Weights of a small mixture-of-experts language model, trained from scratch on English Wikipedia.
Size: width 256, vocabulary 2048, 61.6M parameters.
Experts: 48 experts in each of 8 layers, 192 SwiGLU neurons an expert, a softmax router.
Below are experts of layer 3 (counted from 0) of a mixture-of-experts language model. Rows are named router (the router's row for the expert), gate (a neuron's input weights, with its number), up (a neuron's input weights, with its number) and show model dimensions 0-255. Each number is 500 + 25 x the weight over its row's rms, rounded and kept within 0 to 999. Numbers have three digits each.
Before each expert's rows: a language model's description of what the expert responds to. This comes from a sample of Wikipedia text that the model never trained on.

# expert 27
What it handles: am, ff, th syllables. Inner syllables such as am, ff, ap, ist in names and words, like b-am-boo, ste-am-ship, Gru-ff-ydd, Gri-ff-ith, Ar-am-ex.
router:556494512504497446481491534451481520532485474513496490473456474474476539513484504525514482532517507500482526511513512493554490498526508523487505472511486521546511477516438506456506499534498510519449484460506486489451512499473495496484507515555494524455490503495465502489512516505496486533504574501465514475479493532516495468506480473474529486548509516511506507530456505488513490513486465505481515517516549515522507506491494493524504499547522503481482516500501493535566508500516457478503487530512490477525509518491464464485502494486502457473495479477486464482493454495528501470465479506506478489554437480527487508494499492532564477505546508497501552507492481519436509488450496499519460486466546533514481514478490520526520480496484505505502447497474469468483478553482488
gate0:493499506511515469521482511548537501519485460526540505505565517475506537496509579491464453460472498497490542483505526528457510525526442495491478491482523472533518479552515470519511513532473491516506435518504516484522531514479498515511495514513542478514487473534510496483542444506505497481479505503451507498499468482538504478447526488533494499490501496481522527518486528496461490534468456509483485513526498479531554484511531494511492550472505500527512547522516509518493511484535513520467463517496488510461520486498508475494507513501470493493549522464523474526460477464503509498535526502479469495490501507494489468514530539481502509504482493487475521462487476531470500484502445460508530539505512479514500483555526519476486459502498512485517481474543456544463484504477511
up0:519481507467552480503478507502507476470544511535510522467521512565473475522515491487459543446483535535472504511499507505507498473522512514497491511557491517528467484491459554485471472446474445514491506456477509460519491477503476482477487515477511544487515541533424484511499501516498547527510505509492464525493492476509482482495476515512499560504494498488496461516481459488519463500469502436540517513505485487470480510504481498489539506495497537494481461516481516486495512547533536487478464479504498467567547526482495493504501511518535453471519474521525464503506540498514515495466499474540528521489462500477442508454550497486502524502494490481508502528515548488487522473516498519505505492495525490482493515516489513501520498508507459556483478515477519471491503509503492

# expert 32
What it handles: Consonant pieces in foreign names. Consonant pieces inside foreign names and words, such as sh in Sudesh, cc in Succha, k in Puskás, g in Norwegian, ph in Ralph.
router:533511470500547515493507537480482490525477477509474505475510484481491510487554491518507505493503483506487501502479508490487510485479521508520514495489456492519480463510492497480546548486515508518511515504484510511469476508438494510474500496504477493502477491496488549498513536506546507499498515475477489449540440554496477465483519474497478447558431496525497532463437520474523517468531500514489484501568520508487460479473532541508490523540481477519461487522509536531535466481505456542525495512500514533504514523466490484496486496489482510513497507459523493517511489564513544479480494507485492478550500464497466506471463505510520519496478478486543541506504526542490555451475470485502463475454533532524494466527494513515518501533495512480532508513499510486523469532521494
gate1:524453473468502490459472510510538507509475540522553455481496497460511483519488496471520485516449491466467454553539473498501482484518490479484536513515522503506456547502512512464485492446510498499512499455495529498486485512519483477495519467522546509508481504476484533471487527525533502479522519489483502563516472497508506483518516531525507507501495498533563524465473469517499509461525478493499496504520501520477488454511497530521495515535516541441484490489501504502530537440493516503486482481474524514558505535530484485467516545522497556489517447529503541503485522497480519514472496468496509469514519482501549502555482531492525499447490480471501513533551477517485512470480480452534506498504504500474475507514481499513479508515495512455523521513512494523534483453524506
up1:479515486539487466497506541473547488515537534539519454481548518473543482501467458474514476502517491528458525460549508441496513477525517511508526545493503504477485544481486497514511494483516512486495486492486443512480482505512471514471480513494506517468486471493534508544483521499527504470458480512507449478467484487477505480492486536524526527484472520485531509504524483526533510433484503475505505480534501483514532436477510493477475485494448480457509468466507536527515503489449458510530488498475492510489519524510480520523482496499506529516511468508538483477482464513504483468515477498517490491511495522471486512500480472477524498522490503534491510508490490492457459503483486458484488524543489452508486467516550505464538501452466451451523527473534502480530466467476510

# expert 7
What it handles: Mid-name consonant pieces. Word pieces inside names and rarer words, often after a capital or consonant, such as Tor-ci-via, R-ide-au, coin-ci-ding, B, Di, vision.
router:554473465546498469491524534482493456473476516504494500488490467519496495511523516522517473502508501486501524490476521522496451465552526495507460483509478484504480485513482470526511511490470497530505466496501480467482497473511467465478533486521469516501481483468464524506506501458537493481531511474458457481495532524471503461502469484513478479498478500510488500553488463474514432494499464508498489514515504463474458454525494526532466512481511492456498472467493483486484518458547486526513471517496538511498514527475524472494451467463464444485499493481540472518429464509475500492522502506508502478527466496477514495462487548510516459494530505488523538513461484513455466448459472480525490487487505518523485494488532508532532557487500502486507504493468532493497460524525488
gate0:488463478506528503463531531468493456460502519515511486476447493466510517537503467521507483493492490497519460515471493500488526540520460510463459481513472467528482498479500520502498522472514503531526526527510506472475480494550548455493493469481548499510493481479457479555508496494558513489469469484470515477533457504501495521553484497492486491507497552502455485529512513532489515474516482510498506490467506478519489504481475497496438509495440461507509495510492502461505480491462474510506498480532495480508515517420503490528488509504510459514470518535531498494557556520490468514502481437519492481492480528482512507481465546465463500519520518491502482513468468447509473487474468507513473499491467491505509492507562502498542509513500494496498491481473528540476470485534477
up0:496521456484461526497515477516521529532524532496456522503500477524459488483506540489453489512521496460476568522559500509476494481523466467501517546488540516489530516510455552505560461514459519473500475483511453512499491504480514548537489532505477496506467508492534482468491507486452501477483526506503498523472486496502491516481511506484491499485509486489482516464482516492466519490506562488484438465499498462473512478525493486529572522486467525475497534500511496530539531546532542480495479487509513477486487507510505491465523508505491490507523478491492491502460483469486519488493496540496509562511490449520501463465514468541506474521494495512538491521486514505477515517518468517511509478506481489504501471480474473502511530458564489484484476507536459478546489528538518

# expert 42
What it handles: Word-initial s and f. Single letters s or f starting a word after quotes, parentheses or apostrophes, as in /fr/, squads, possessive 's, perfumed.
router:542482529502504539521506516494473499524497463484477469497487472501464493504524538515520507518517489516507529529511523507491498484544496500454475463545480530542485481495486491505492518546505509523466468480511461528517508526483496492472510532536502514502489514455487506485495524497500478485494541495457508514520489510492452494567465477503534489521505546529452526516486462480549504482527490497453452491536563474484493497505460461548500514544484471494510514537480516513525510470507464495499473484469490503487539550486507495476492482498492496452532475478501484498469490503523528498503485535500449517503502497506517529496450511534531481489518533485529539517479495526468507491466442525506474476460497534525455515509508541486516562530524504482519481517454517480471454534513478
gate1:498478488479514504520476471515471474537474530518530480482499486504514480470504523499494498462481503490505469489491507533546510483472531495476495491489488497511469532514508505433509517486539472492521494531494550492520519503544480532445502487495510481559496500513452557513503543463490501529490492494519500523492478490506501500462560522497547518480501559489492491509476487509510525511463505452514449540472509503534504462510470523495446524486524493560481524452513494563482513530512484516522473484510475516508526475486498492485517477523510534507482508554498492464536523473496487554517454489495483460475483494495487469463441498492495514491470496488495465484499502516515499496536424495475508501520483463499495461522504505540451519483494500504497500472497495539548493492450469
up1:485487533524521472481545510496481466537511535498503486495436457509486495486522515477473514492505498523553541447463440489532513485495485507477487477475498510520421499456522514489462506489489491480504479473472506458514465519532505503485523523500550522511520511467489557477501488498487494497450495476525534484510493483488482505478445533430538512466524468507484481488522487524479482507508452514480495500503520503495513492553486503519448480478555508513491530463506488503505510461553499497538480486573514448504520470485479496487479507483490508459523529478488505463554503491482529520540505508542495474444473500496489461531535495477497473512499520493478506503484466474498507529518492473491481485512504512539500494518520516506459519488475509483497518481499477507541533499499516